config = dict(
    router_z_loss=0.0001,
    lr_router=0.00165,
    attn_scale=0.125,
    lr_mult_o=0.725,
    beta1=0.9,
)
Below are experts of layer 10 (counted from 0) of a mixture-of-experts language model. Rows are named router (the router's row for the expert), down (a neuron's output weights, with its number) and show model dimensions 0-159. Each number is 128 + 24 x the weight over its row's rms, rounded and kept within 0 to 255.
After each expert's rows: a language model's description of what the expert responds to. This comes from a sample of Wikipedia text that the model never trained on.

# expert 18
router [113 109 112  86 142  71 104  96 136 177 146 140 125 153 180 158 133 122 159 126  78 113 112 126 139 145 136 123 118 123 138 132 105 161  70 162  99 131 110 122  96 139 132 108 119 144 135 125 107 106 105 141 201 143 136 132 118 147 118 113 122 136 106 147 127 137 161 162 148 147 125 140 129 100 141 101 125 106 116 123  81 130 127 131 110 179 106 105  87 121 161 136 110 136 147 171 148 152 173 176 131 104  94 145  82 123 143 122 149 155 131 148  98 120 130 120 143 117 141  97 154 102 132 145 161 160  59 165  99 132 140 118 145  78 122 128  98 143 152  89 140 142 156 130 137 121 130 100 154 167 152 147 130 111 131 122 111 113 132 115]
down0 [ 81 116 139 133 143 126 103  90 133 138 152 161 109 161 145 100 127  95 107 166 131 102 129 129 130 110  98 116 135 101 141 143 125 136 147 111  86 138 188 173 149 104 111  80  85 138  88 134 158 145 120 160 170  95 149 110 157 114 139 115 124 140 137 149 180 120 105 135 175 103 108 136 100 144  72 143 145 122 126  94 128 149 167  97 127 123 148 127 126 133  99 135 129 122 139  97 125 116 103 145 125 127 176 133 147 110 151 146  82 112 107  70 115 161 132  80 114 135 161 145 133 107 124 129 108 124 117 116  99 148 113 137  84 120 113 151 103 146 140 151 130 113 141 133 127  85 120 137 151 167 152  90  81 127 133 108 150 166  93 144]
It responds to: Words inside results, chart and election tables, such as Player, Candidate, medal, Cup, and word endings like Sing-le, Alb-um.

# expert 36
router [132 173 100 125 128  98  94 129 157 111 154 132 128  85 133 116 130 103 116  90 123 127 130 164 124 177 128 122 153 139 135 141  93 182 113 198 141 117  67 127 133 130 117 107  96 149 132 139 124 104 108 159 147 120 102 118 172 134 129 111 132 112  83 129 146 162 140 166 128 155 107 134 143 108 142  91 148 145 114 120 132 150 140 110 117 141 140 102 130 115 182 109  88 159 171 113  91 160 147 146 162 136 127 152 102 121 140 127 128 164 117 138 105 122 116 130 114  99 130  92 166 132 121 140 138 131  48 142 121 134 152 121 158  99 117 103 102 156 139 134 136 133 117 136 131  99 103  99 172 179 121 128 163 178 116 154 109 123 125 141]
down1 [122 110 136 111 115 103 146 112 117  90 121 110 147 114 158 135 118 100 143 183 146 115 144 146 136 119 132 107 104 111 142 124 110 114 110 150  84 163 127 103 118 132  86 129 113 113 114  95 163 128 146 163 113 148 134 147 108 142 124 116 122 101 136 147 122 135 150 147  93  92  94 103  90 139 162  64 134 120 104 121 113  86 146  97 148 100 139  89 175 152  91 146 147 143 117 148 143 127 147 123 101 144 117 102 121 196 113 134 122 144 130 180 157 163 140 149 148  61  95 150 134 128 148 149 142 134 146 125 142 137 130 135 116 138 133 143 139 106 112 171 134 194 126 112  81  89 156 190 121 102 127 134 133 108 131 129 163 141 111 108]
It responds to: Pieces of Indian, Chinese and Thai names and scripts, such as Kh, Raj, K-um-ar, P-athanamthitta, often in election tables.

# expert 51
router [160 160  97 115 133  75  88 116 140 131 131 113 117 128 147 169 135 108 133  90 121 114  86 163 153 155 116 156 155 137 124  98 140 141 134 172  99 141 115 136 122 131 157 144 122 142 102 132 130 105 126 153 155 160 129 122 133 144 113 109 138 109 115 149 139 169 167 168 150 118 127 115 149  71 157 113 163 124 117 129 113 132 108  96 136 193  97 128  76 164 126 156  76 127 139 160 143 149 183 160 142 176  99 122 100 106 158 143 144 144 131 174 108 139 133 134 131 133 156 109 160 118 117 144 130 112  62 116 116 118 163 116 145  91 108 102  96 162 144 103 154 121 122 144 165 130 118 106 138 122 150 134 164 155 125 149 141 133 120 143]
down0 [158 104 108  98 120 115 140  94 128 135 173 160 149 142 120 116 131 105 112 100 110 131 117 142 135 121  90 119 138 164 173 103 178 146  99 161 115 109 101  67  99 172 163 176 131 111 150 138 105 146 121 103 131 100 100 169  97 130 144 146 135 153 134 127  98 122 157 103 128 105 105 111 131 143 100 149 108 139 179 140 113 121 153 115 129 115 148 107 108 123  98 106 134 144  95 103 144 136 114 163 100  97 129 135 136 159 138 148 137 142 131  98 130 113  95 127 136 145 100 130 129 156 103 110 119 128 173 105  96 125 108  80 117 160 145 108 105 149 135 115 145 152 159  99 142  80 137 146 105 142  66 103 111 107 139 133 166 156 145 191]
It responds to: Ending nouns of organization or place names and subject nouns before verbs, such as County, Court, River, club, team, RAF.

# expert 28
router [130 147  83 115 170 117 113  95 129 141 164 152 110 120 149 154 116 129 131 108 115 105 112 151 111 154 145 128 125 129 105 128 146 141  79 160 136 150  64 127 103 132 141 111 101 163 135 114  89 125 123 167 176 136 138 122 126 140 116 109 122  91 118 143 129 121 114 143 147 170 126  98 137 103 110  80 140 127  99 112 130 133 131 125 102 132  85 114 104 157 191 129 123 121 150 145  67 148 158 175 130 158  95 146  88 126 112 120 149 157 151 148 111 117 118 133 144 117 144  77 157 127 122 120 138 143  73 117 107 100 120 109 148  40 110  95  88 136 170  96 163 117 126 124 108 134 148 104 144 142 138 139 146 133 111 118 138 137 143 118]
down0 [ 75 148 124 144 131 122 117 116 135 110 115 148 132 143 171 145 159 112 155 158 156 133 105 105 160 132 140 139 142 161 106 100 135 108 166 105 133  70 122 150 144 104 158 122  88 144 142 143 146 113  88 127 188 144 179 141 111 115 107 150 129 122 125  97 105 156 146 109 120  98 115 160 145 141 113 140  97 184 137 114 132 126  94 122 125 161 125 117 131 150  57 126 183 149 112 149 155 102  98 128 163 104  90 108 142 132 158 145 128  94 115 136 134 130 162 180 125 106 129 114 122 148 154 103 144 131  91 114 120 150 135  79 150 117 104 102 115 155 149 108 168  95  77 128 136 115 121  99 123 146 139 121 141 154 138 119 130 132  86 123]
It responds to: Table column headers such as Length, Votes, Apps, Notes, Title, and numbers or closing parentheses in table cells before a bar.

# expert 33
router [129 161 115 125 145  94 103 116 135 118 147 133  94 131 143 185 141 115 129 133 138  96 117 151 153 160  83 125 182 145  76 138 144 135 141 194 117 133  72  95 103  94 118  94 138 129 108 162 100 102 111 171 175 148 118 115 166 124 110  96 172  92 105 138 162 131 164 170 154 170 116 110 122  97 151 118 121 109 106 126 127 106 127 126 126 136 114 109 100 112 158 128 147 142 127 157 114 156 150 144 136 135 106 147 112 148 136 137 143 153 120 127 118  88 106 120 142  92 137  86 160  98 166  90 141 132  89 145  98  94 157 125 144  84 127  95  86 140 131 128 136 130 137 112 125 119 112 125 166 146 140 144 147 159 144 134 103 128 122 147]
down2 [ 52 159  95 125 149 100  54 190 162 134 140 146 119 114 121 127 120 116 119 127 127 116  90 143  91 103 126 116 136 122 116 147 130 163 109 130 121 180 114 153 182 115 157 117 143 136 114 130 163  89 127 131 132  82 113  98 152  80 108  93 138 181 172 131 150 150 110 155 165 144  90 129 164 109 133 137 154 137 135 140 152 124 104 141  86 173 125 147 107 131 101 136 111 118 163 122 157 103 130 120 131 110 151 151 122 169 145 161 154 149 155 121  89 117 158 107 142  99 117 136  84 100 126 115 145 145  82 147 135 132 116 134 119 108 135 129 113 132 127 147 120 126 110 122 124 107 120  88 120 116 155 137 140 120 114 120 103 112 165 134]
It responds to: Opening capital letter or syllable of a personal name, often after commas, pipes or "starring", such as T-ony, St-affans, L-orenza, D-mytro.

# expert 63
router [121 139 101 118 123 118 104  89 168 131 144 116  80 149 160 162 130 129 166 165 135 118 113 169 159 172 127 141 146  95  78 132 119 141 129 194  99 139  97 153 101 120 159 134 141 114  86 151 123 109 120 172 179 132  87 116 129 140 132 109 143 107 104 163 149 142 144 192 125 131 131 134 162 101 123 139 131 126 122 118 128 148 144  93 108 164  80  90 105 132 157 165  99 127 146 124 127 145 147 140 137 152 136 128  88 117 128 122 152 141 113 149 109 138 109 120 139 121 141 103 161  86 124 137 131 137  71 109 105 100 145 110 165  90  95 100  74 166 128 138 160 118 121 120 144 106  90 118 143 134 140 117 145 123 127 137 126 129 114 158]
down0 [142  64 129 140 173 169  96  97 126 139 117 122 152 166  88 130 162 178 119 138 112 132 142 116 156 106 113 133 140 121 130 128 128 125 118  95 117 132 105 140 162 137 132  72 139 133 125 110 117 150  96 154 153 122 161 125 166 112 113 144 156 115 102 126 157 167 134 152 140 169  75 118 133 119 105  92 120 176 136 162 113 150 117 111 154  86 153 109  92 115 169 164 131 158 126 109 115  99 110  96  99 114  93 110 150 117 141 129  93 108 113 123 139 122 112 119 155 125 119 133 134 113 158 141 127 143 119 111 166 124  80 102 133 105 195 117 132  97 104 167 123 173 152 136 160  96 108  94 108 117 144 152 106 142 136 107 109 135 123 158]
It responds to: Country, state and city names closing a location phrase, often before a comma or period, such as U.S., Germany, Illinois, Poland.

# expert 12
router [122 148 153 111 115  81  95 117 128 124 143 135 112 144 136 188 128 123 111 128  77 106 110 151 126 169 125  97 145 139 108 110 150 139 134 181 121 157 108 105 101 140 125 106 125 101  96 157  69 129 104 177 144 155 132 101 196 150  91 119 138 114 129 123 147 127 123 172 120 165  98 139 123 100 106  97 142  95 159 106 113  96 143 119  98 111 101 134  88 144 137 116 134 148 146 157 100 161 126 145 115 142 118 134  80 168 134 144 145 149 134 139 121 111 111 130 130 124 151 111 166  89 125 101 129 145  66 165 127 128 168 128 167  93 136 113  77 132 121 126 135 137 153 115 153 115 121 136 148 146 127 138 169 121 141 119 146 142 123 176]
down0 [ 90 157 114 157 145 114 150 145 109 104 135 113 121 146  78 133 118 119 136 141 117 116 157 161 113 123  95 150 141 137 151 148  96 127 131 137 182 117 148 131 147 101 157 113 148 147 119 136 139 132 158 135 104 106 117 164 136 144 119 136 124 128 152 121  78 148 140 125  95 130 150 153 152 172 129 136 150 102 129 163 185  90 115 143 109 127  81 122 131  81  92 109 138 163 129 154 131  98 171 117  96 148  98 137 149 148 113 106  98 147 102 156 129 116 102 166  85 155 133 134 142 112 111 129 144  75 135 135 139 140 141 104 158 161 137 113  82 111 113 171 139 146  99 135 129 135 171 200 140 143 136 165 136 105 109 103  74 140 138 102]
It responds to: First capitalised piece of a proper name split into parts, as in Ad-olf, Hol-stein, Eg-ypt, often after list dashes.

# expert 52
router [146 136 128 136 127  88 118 105 149 139 171 149 114 151 143 144 112 133 169 109  83 117 105 128 137 175 136 129 135 123 130 134 124 140  85 169 140 141 120 124 122 127 139  84 143 141 121 157 104 108 126 178 133 137 114 116 141 142 120  80 117 138 115 134 120 151 148 139 126 148  99 112  90  76 125 115 102 129 128 124  94 110 103 125 125 136 124 115 113 139 164 161 107 139 156 140 114 155 190 179 132 111 126 160  52 122 140 128 163 149 143 194 126 112 137 145 148 120 134  79 141 119 155 125 163 136  68 126 107  87 155 119 160  48 152 119 112 136 172 124 120 107 146 151 107 132 123 108 119 172 141 125 154 132 121 131 125 105 117 126]
down0 [140 137 156 194 134 163 136  89 128  98 122 118 129 111 126 109 123 159 124 133 104  91 145 124 122  97 171 208 109 129 153 149 146 117 110 151 110 123  95 116 118 128 164  96  94 148 127 145 118 113 122 119 123 127  96 101  86 145 180 104 107 127  87 144 143 144 147 108 119 169 161  93 175 129 134 129  80 151 104 133 133 112 161  97 173  95 175 140 125 105 184 101 139  99 108 132 114 142 137 114 124 114 137 110 143 139 134 133 164 143 144 154 106  93 143 176 158 150 115 133 131 114 152 186 135 164 123 113 100 108 100  99 138 124 111 141 108 129 139 135 126 142 129 115 140 127  92  95 148 125 101 147 134 104 110 106 116 130 104 147]
It responds to: Numbers and labels in table total rows and election results, such as Total, Win, Rank, MF, DF, FW and vote counts.

# expert 59
router [100 120 132 101 150  89  93 122 151 136 138 154 110 145 158 161 159 122 116 113 102  94 106 138 147 135 124 119 165 115  91 104 104 134 119 183 128 164 103  73  79 133 125 131 102 142 111 137 104 104 100 149 175 174 152  99 156 123  89 105 138  86 121 145 103 158 161 145 132 133 103 121 131 111 142  84 123 124  96 125 106 128 127 126 109 173  95 116 101 153 155 124  98 112 149 162 117 133 142 139 140 148 104 115  78 141 145 128 137 131 109 142  97  98  93  99 127  92 140  94 175 128 154 110 134 169  70 112 119 117 135  97 140 107 138 142  78 163 172 110 162 141 134 125 129 110 124 104 152 156 118 134 144 146 125 150 122 145 122 116]
down1 [132 106 122 148 142 127 160 116  63 122 125 193 134 158 139 138  90 125 126 132 170 172 161 104 103 107 137 104  56 118  80 142 162 104 119 114 140 133 144 108  97 126 121  84 105 120 149 121  92 136 107 152 155 119 142  78 136 115 131 159 125 168 138 191 107 109 104 139 121 148 109 138 148 159 159 104 109 121 129 121 113 122 114  82 125 116 138 109 126  90 119 119  98  92  83 148 145 150 111 109 145 158 136 120 136  81 165 128 152 126 152 101 119  91 109  88 127 140 124 131  83 114 134 138 154 133 137 153 112 124 119 134  99 116 146  52 134 137 119 129 129  98 136 131 148 128 129  91 131 148 136 124 114 151 110 147 146 146 119 145]
It responds to: Second words or endings inside quoted song and album titles and given names, such as Could It Be, Can You, Never Love.

# expert 17
router [145 154 103 147 165  93  90 106 120 123 167 151 112 150 178 128 138 106 102 128 141 114  86 168 138 186 111 129 151 127  88 128 108 157 126 193 104 142 110 121 107  89 115 115 151 149  82 155 103 115 109 202 141 146 123  98 154 131 113  98 119 129 123 141 134 122 132 168 127 111 106 131 113  89 126 117 145 109  92 138  92 103 130 117 124 125 121  81 128 134 189 116 150 132 177 131  93 127 137 169 148 138 110 136  83 133 137 139 160 167 130 111 102 101 118 125 111 118 141  91 149 117 153 107 111 133 102 141 137 117 125  95 158  82 120 107 111 153 161  88 135 113 114 110 137 113 113 113 120 157 148 127 149 150 125 133 138 117 142 165]
down0 [129 141 144 137 127 130 156 145 116 142 117  81 111 138 160 127 120 126 164 121  88  96 132 123 112 126 125 103  95 109 186  98 140 114 144  93 109  97 158 137 127 157 112  88 169 130 131  87 106 108 110 124 146 123 129 123  99  99 118 160 126 118 116 140 125 133 117 173 126 135  70 117 105 133 166 138 133 116 135 108 133 129 111 150 122 109 123  88 131  96 128 115 120  89 114 184  76  99 148  99 100 127 164 147 134 165 124 153 101 127 117 123 100 145 104 133 137 119 104 129 165 117 199 102  95 145 191 164 128 158 155 145 189 162 154 163 125 128 107 143 109 118 137 109 139 156 118  80 130 165 117 141 110 125 124  96 124 115 110 130]
It responds to: Line breaks, especially after the closing pipe of table rows, plus table separator rows, heading markers and sentence-ending periods.

# expert 58
router [137 161 123 114 165 100  97 142 106 105 144  96 139 143 165 165 148 101  99 107 131 124 103 152 120 151 129 143 144 153 114 107 144 167 138 167 110 146  89 103 133 141 124 127 108 132 106 156 128 105 121 209 168 151  99 131 133 107 125 111 131 133 148 139 138 185 135 147 121 129 136 118 127 127 148 115 131  99 126 112 128 115  76 117 105 175 105 112  82 130 135 142 100 146 136 140 118 140 144 156 155 181  90 152 106 143 180 156 142 163 116 164 112 131 104 111 102 121 125 110 149 133 108 124 121 178  74 135 119 118 164 137 145  60 128 108  85 126 170 135 125 149 122 140 110 122 102 117 117 176 116 118 168 146 147 146 120 149 122 142]
down0 [118  78 120  89 118  95 106 146 128 159 146 135  97 142 135 101 130 124 178 125 135 174 168 154 109 143 140 108 115 119 136  71 108 134  90 130 129 108 111  84 142 115  85 153 124 107  93 126 109  97 129 140 158  95 144 102 165 132 150 118 146 104 155 152 123 137 166 120 151  82 159  99 114 156 123 121  72 121  90 166 127 135 146  88 146 111 124 140 125 139  87  97 121 149 174 151 121  85 131 142 111 154 116 133 102 127 115 148  82 118 115 112 146 158  62 166 110 129 109 125 125 134 102 144 153 147 144 134  97 201 128 154 124 139 116 117 114 130 132 146 119 117 129 125 131 131 138 147 109 126 103 144 101 107  84 158 117 129 138 145]
It responds to: First pieces of capitalized names and unusual words after a line break or capital letter, such as Mr, Lem, Haw, Virg, Coll.

# expert 31
router [132 133 122 109 118  85 102 121 133 134 129 128 125 144 146 172 118 116  91 102 126 111  91 157 138 179 104 133 148 122  97 136 121 157 104 146 105 110  98 105 115 139 144 114 114 132 112 124 107 118  79 175 170 155 132 112 143 161 105 134 134 125 126 109 132 141 146 163 138 136 132 107 151 110 116 117 161 130 110 121  98  90 124 147 135 143 145 145  91 127 155 162  89 163 134 151 124 185 166 167 141 137 100 137  70 127 126 124 158 145 155 167 126  96  83 125 152 122 166 119 167 103 104 126 181 154  92 156 107 138 122 127 184 103  81 128  64 129 147  90 131 157 138 102 111 115 141 129 111 124  94 128 149 153 142 112 141 150 133 135]
down0 [ 89 106 120 125 149 170 124 162 149 117 150 105 161 131 161 119 118 101 122 133 102  96  96 107 107 135  92 104 129 118 160 124 149 180 122 151 142 148 157 118 110 156 129 121 187  99 111 151 156 154 175 161 129  93 123 166 141 126 128 120 117 121 144 122 141 144 151 150  91 130 127 135 145 124 128 105 172 177 139 161 150 125 158 146 136 131 150 134 136 106 141 124 105 165 133 140 143 115 110 129  94 129 158 133 150 162 132 169 124 114 112 111 167 140 134 141 111 157 138 155 120 145 149 154 137 176 187 105 116 136  63 123 141 132 118 123 149 172 103 107 162 120 135  94 122 143 105 124 102 162 202 131 106 162  99 141 142 111 147 146]
It responds to: Opening pieces of words after the, in anatomical and species descriptions, such as outer, abdominal, apex, north, south.

# expert 5
router [114 135 161 120 156  82  79 100 126 153 135 153 113 157 192 164 156 106 136 102  99 125  97 146 166 147 103 156 145 163 107 100  85 163 118 169  98 148 113 127  84 131 123 131 110 143 115 131 116 127  94 127 189 141 116 104 118 152 117  97 111 112 116 143 152 154 167 164 120 133 115 131 140  85 121  97 141 116 125 114  80 145 128  84 147 175 101  96  98 125 148 127 111 117 140 181 139 151 159 152 143 145  91 134  91 130 149 160 149 148 120 133 112 115 126 119 139 121 148 102 163  92 147 135 133 139  73 136 122 106 154  92 145  90 125 124 116 152 165 124 152 152 102 122 126 112 101  99 135 143 131 112 133 140  98 136 117 119 126 140]
down0 [160 158 156 126 141 128 143 118 149  93  96 121 115 100 137  87 124 121 133 165 136 144  97 100 120 171 124 164 107 149 152 112 145 126  78 122  92 177 114 136 129 132  89 126 154 120 137 126 118 177 144 154 116 123  86 131  92  85 166 127 124 147 155 103 124  71 172 140 173 125 119 100 127 154 137  92 144  95 123 132 103 108 131 102  98 136 110 127 105 129 102 136 118 136 137 149 126 100 125 122 119 139  96 130 140 143 141 122  93 164 133 145 155 125 109 142 134  85 116 148 168 128  81 175 106 121 127 127 114  78 143 116 149 156 119 119 101 124 149 163  96 159 110 161  99 157 150 171 154 159 118 113 107  95 144 134 105  77 145 129]
It responds to: Capitalized words and word endings inside names of organizations and places, such as National, University, Council, Committee, Nations, Festival.

# expert 62
router [139 158 121 148 118 105 111  74  90 119 176 108 118 159 141 150 154  88 122 128 104 114 126 132 155 134 114 144 145 103  97 146 135 155  94 157 122 157 102  82 135 145 133 112 103 124  60 140  98 121 121 154 170 189 142 101 136 103 102  93 120 134 128 151 145 117 148 142 141 134 129 126 128 100 125 127 137 114  96 138 121 106  99 124 152 165 114 107 128  77 135 171 109 142 153 130 110 138 133 160 165 158 115 134  91 103 127 131 120 148 168 132 127  93  90 108 158  96 159 129 166 126 115 127 178 157  58 124 138 121 137 107 145  85 115 125  71 135 149 118 154 126 129 129 148 120 105 129 127 141 145 119 129 140 146 173 125 152  84 128]
down0 [104 139 144 143 117 113 112 146 126 160 119 142  97 150 145 109 123 126 104 133 106 121 122 131 119 122 108 124 120 109 131 147 124  88 122 159 167 102 137 113 153 141 171 159 157 149 178 164 142  98 115 124 125 121 108 120 133 119 153 118 104 131 130 123 143 108 135  95 100  99 123 140 102 104 124 148 126 113 130 145 187 164  97 119  81 131  72 132 115 104 104 143 165  82 113 156 168 112 134 148 158 117 138 183 129 145  81 109 121 116 181 149  62 167 158 154 113 100 126 150 138  67 139 144 156 147 122 116 144 131 136 139  69 115 111 128 105 122 129 127 117 108 106 124 169 102  97 125 126 139 146 127  92  90  84 108 124 158 136 101]
It responds to: Word pieces ab, ob, ib inside words, plus North and South, such as October, Audiobooks, autobiographical.

# expert 61
router [122 162  94  89 137  82 130 101 146 138 150 108 110 160 133 180 133 134 158 124  84 122 134 147 141 183  92 106 149 137 127 101 136 164 122 162  87 181 111 123 124 142 128  99 108 132 111 141  98 104  98 163 151 162 152 110 191 106 117 124 120 113 110 110 136 121 142 138 112 111 148 157 114 120 155  93 131 108 114 125  98 129 108  86 149 110 109 113 114 124 148 124 134 119 176 122 148 138 122 151 135 142 136 123  88 151 121 122 158 128 124 161 119 107  76 125 158 143 152 115 197  97 120  98 133 140  66 138 132  91 131 131 177  73 117 107 100 138 141 116 128 140 112 104 161 125 130 134 150 168 107 140 127 127 137 123 137 156  96 133]
down0 [141 171 130 108  96 103 122 130 115  97 147 105 141 106 154  69 121 134  85 136 129 135  76 160 114 137  98 121  93 107 134 102 171 122 112 128  93 124 157 115 134 152 158 135 117 100 128 107  87 119 166 138 153 108 142 147 122 113 133 112 142 168 155 147  96 132 133 153 109 139 116  93 116 130 136 130 140 133 157 119 112 123 137 125 125 134 135 144 124 136 102 131 115 159 103  95 112 137 100 136  78 132 134 142 104 134 136 100 116 124 135  92  79  76 122  66 126 104  96 146 126 161 125 154 121 137  95 130 155 239 125 123 106 128 132 134 126 152 133 118 127  99  72 113 124 150 148 130 135 119 141 124 142 174  89 164 143  96 130 111]
It responds to: Word pieces inside proper names after a first piece, such as al in MacDonald and Gonzalo, An in André, Al in Allen.

# expert 3
router [147 124 104  86 102  97 117 124 124 126 160 125 103 150 156 134 155 111 106 119  93  98  90 175  98 206 130  93 154 119 118 115 114 157 107 145 100 148  87 117 105 128 114 108 129 108 120 148  96 132  89 155 155 126 128 105 153 123 134  87 116 115 100 146 151 132 101 143 104 140 113 166 105 135 121 102 126 101 103 128 131 118  89  94 136 146 136 117 115 163 123 156 118 120 184 135 101 145 164 175 147 152 109 118  99 150 150 140 155 164 143 110 118 138 110 103 135 125 159 103 161 101 109 138 106 155  70 145 136 112 153 154 124  89 132 113  75 156 141 117 139 117 141  94 139 111  86 114 132 163 136 153 147 137 136 141 130 159  90 154]
down0 [112  91 148 132  99 122 116 132 121 136  99 142 114 169 161 118 138 139 132 122 149  98 149 214 130 117 141 143 166 143 114 116  98 151 118  95 158 126 113 111 165 119 128 133 113 110 127 120 160 169 117 134 159 130 102  82 121 114 141 160 126 145 135 137 166 139 164 112 150 127 147 103 130 119 123 149 135 130 140 126 128 160 127 161 135 128 154 159 150 132 146 104 108 118 129 104 139 141 121 119 136 136 197 150 161 176 109 139 146 126 134 156 147 155 125 151 167 177 167 129 110 157 185 100 137  94  79  96 127  79  79 127 147 118 155 124 103 150 106 138 126 135  99 147 156 118 128 123 160 125 173 146 110 124  64  99 136 121 136 134]
It responds to: Mid-word or opening syllables of Spanish, Italian and Latin-style names and places, such as Bar-cel-ona, Sal-azar, Franc, Angel, Mal.

# expert 55
router [123 137 131 138 128 108 106 129 136 143 159 135 123 120 166 134 134 108 146  75 126 123 138 172 139 146 123 159 153 146 120 122  95 167 105 210 135 159  94 125 101 114 146  94 134 111  88 164  96 122 105 171 155 117  94  97 137 124  93 109 123  93 135 118 126 149 137 154  96 152 114  90 122 129 129 112 147 139 126 111  89 132 114 133 126 131 125 134 103  99 169 155 102 122 173 125  90 130 145 142 156 175 131 143  63 127 129 144 171 159 122 147 108  98 119  97 150 134 148  86 155 118 144 126 142 137 104 113 137 122 137 109 139  58 136 129  92 124 137 115 136 106 123 109 117  88 105 107 132 165 117 128 174 136 134 125  88 120  78 133]
down0 [131  96  93 151 107 146 138 118 161 123 126 142 133 117 166 165 166 128 109  97  92  97 165 142  93 112 105 173 114 124 149 147 171 135  82 120 136  99  96 131 163 143 127 104 169 109 112 140 134 121 132 143 164 116  89  87 142 170 144 160 101 170 108 147 127 183 112 153 111 117 123 145 146 138 135  92 141 129 121  93  99 143 119 141 119 136 184 136 114 156 166 107 133 154 123 147 115 134 108 159 105 128 114 112 104 111 124 101 126 144 108 128 113 174  78 118 121  81 121 166 106 151 109 159  81  99 106  95 138 114 134 111 113  90 134 101 146  99 138 177  95 153 118 121 158 102  89 124 133 112 138 121 113 115 147 139 145 125 134 106]
It responds to: Spaces, pipes, dashes and bullets starting or filling table cells and list rows, mostly in election results and sports rosters.

# expert 45
router [112 142 107 110 130 109 120  93 131 120 157 132 112 113 155 156 137 131 122  87 140 111  96 159 130 192 117 113 130 133 102 121 101 147 128 157 123 167 100 113 102 116 116 108  92 149 106 165  91  92 102 185 180 167 160  98 157 120 105 126 113  89 162 134 176 141 136 154 131 147 116 104  98 113 120  89 141 102 135 111 124  90 135 162 119 126  89 106 107 166 126 157 119 136 147 135 138 125 141 138 125 149 122 121  96 144 142 119 116 153 142 143 131  91 137 120 128 134 146 109 182 144 149 136 139 144  98 114  95 137 100 128 154  65 135 102  70 172 149  92 112 149 143 101 162 112 138  94 159 136 138 139 141 141 118 154  86 130 116 138]
down0 [ 99 135 131 150  55 143 131 149 141 141 129 118 128 144 128 111 109 144  96 118 160 113  63 142 113 118 120 124 124 120 120  91 151 119 116  93 167 158 169 163 141  99 102 117 100 145 169 113 155 127 135 120 123 131 139  87 108 125 123 173 118 106  77 129  97 133 146  95 102 149 138 101 125 105 140 118 125 125 119 155 131 143 101 101 164 139 105 114 103 109 145 118 164  84 123  72 134 149  99 122 176 145 154  85 158 129 141 142 149 112 107 110 207 140 156 100 116 173 148 117 163 155 108  85 114 141 121 122 138 140 137 145 117 106 145 121 152 113 140 151 139 102 112 131 135 170 106 138 133 138 117 111  89  96 112  91 121 127 100 131]
It responds to: Word-initial "d" or "D" and pieces like st or th, starting common words, such as d-ad, d-inner, d-ancers, D-aily, St.

# expert 20
router [139 141  98 122 135  83 119 131 121 149 142  91 110 127 155 139 148 129 137 115 126 102 111 153 138 202 111 137 142 144 115 112  90 158 120 167 106 146  95 120 138  97 129 107 124 126 116 129  80 102 132 172 156 147 138 104 148 149 142 116 120 102  87 129 141 147 135 150 132 117 139 143  90 117 153 126 138 107 112 125  94 129  98  85 177 138 125 129 103 123 190 147 125 134 189 142 121 152 119 152 161 115 132 132 125 143 149 118 160 136 104 146 140 111  77  98 108 105 121  98 176 131 111 117 124 153  20 109 145 102 130 117 153 114 115 102  77 134 138 101 120 147 104 123 128 109  96 118 160 151 117 130 131 141 145 137 115 136 134 158]
down0 [165 159 120 153 144 138  81 138 120 117 131 102 112 109 120 135 136 146 153 102 148 133 147  69 142 121 121 104 149 143 129 132 116  80 105  92 117 141 143 125 115 192 128 136 118  86 144 150 130 164 121 108 122 143 135 133 146 148 107 128 113 176 146 133 105 139 123 138 144  92 147 108 112 140  99 100 107 164 140  99 148 131 158 132 134 136 149 173 154 167 122 121 145 130  92 130 147 145 150 117 105  96 101 119  95 139 143 152 159 106 127 161  99 131 178 173  91  89 129 130  81 128 123 108 153 138 139 117 151 111 147 140  95 198 164  96 105 135 112 148 156 115 172 128 131 161 149 156 171 126 139 138 166 101 147 122  76 126 119 113]
It responds to: Word-final pieces of personal and place names, often Slavic or Eastern European, such as -ić, -ov, -berg, -ford, -ton.

# expert 0
router [123 135 115 104 112  94 126 104 154 149 156 116 107 134 182 157 142 109 134 122 109 116 110 174 144 169  97 124 146 132 106  98 106 164 107 162 108 150  99 126 125  99 111 132 143 124 116 158  80 124 126 132 177 154 148 125 120 164 139 100 146 120  97 144 121 135 142 154 116 133 110 137 143 114 157  92 139 103 129 108  95 129  95 106 150 155 101 108 108 129 183 140 101 137 158 167 129 176 179 183 153 164 119 152  96 121 138 121 137 121 133 149 131 128  83 110 126 109 128  82 145 145 120 129 144 144  68 111 111  86 141 122 164  92 107 117 107 132 188  91 159 127 140 130 110 102  86 122 115 154 110 161 123 155 141 129 129 142 139 119]
down0 [ 88 106 134 115 162 106  91 108 100 131 130 115 146 150 103 136 124 137  95 165 135 147 128 146 110 158  72 165 175 136 123 132 102 127 135 164  97 181 129 134  95 156  96  95 104 136  94 139 124  78 142 136 128 162 122 129 124 135 119 122 114 154 131  96 136 109 147 120 115 125 139 118  62  84  91  97 145 121 147 131 143 107 135 136 105 129 101  87  92 149  73 168 135 173 118 148  99 135 126 183 108  94 136 179 113 129 108 143 122 104 147 127 116 112  70  98 135 125  88 149 116  89 136 147 119 159 178 130 121 123 114 137 161 151 108 133 112 126  99 150 105 110 140 129 143 111  97 125 102 122 118 128 152 118 110 128 137 139 107 117]
It responds to: Last piece of a personal or species name before a space, plus closing quotes on nicknames, such as Kell-er, glabell-us, "Klank".

# expert 39
router [141 152 136 126 148 119 131 123 138 161 188 118 129 144 193 152 136 120 138 111 111 135 117 198 154 162 107 142 138 129 118 123  99 131  78 178 120 148  92  96 110 161 148 124 150 146 105 154  72 162  96 176 151 137  95 127 165 159 105  83 141 111  99 113 129 157 139 161 147 158 129 124 135 109 138 116 124 126 118 111  97 122 142 116 108 134 110  94 102  95 148 157  92 159 171 124 106 149 160 158 169 109 111 134  77 121 121 146 138 151 155 145 120 123 125 129 143 121 140 113 134 136 156 129 171 125  87 114 120 126 116 149 162  63 131 129  99 130 145  88 128 118 148 125 117 110 123 102 155 125 139 134 142 167 151 131 111 129 104 132]
down0 [ 98 137 183 141 138 174 152 107 142 143 112 124 156 124 155 175  84  84 174 151 149 155 115 113 142 100 122 127 119  89 124 140 142 101 142 132 110  99 144  96 142 143 166 116 110 116 159 105 124 130 120 149 129 146 122  94 126  98 126 120 120 144  83 161  78 139  73 104 133  88 117 133 125 128 124 163 158 128 130 136 127 131 115 172 117 136 144 100 173 116 140 108 124 115 104 147 155 102 136  99 113 137 140 102 101 103 206 157 142 124 148 115 135  97 149 147 133  97 141 138 131  96 119 155  84 160 134 121 128 104 111  97 138 114 142  98 139  80 161 167 121 117 124 146  73 135 117 144 136 121 140 105 164 109 139 137 100 106 127 163]
It responds to: Number digits, month names, blanks and dashes inside date and score tables, such as "10 August", "21 Nov", "v." in case lists.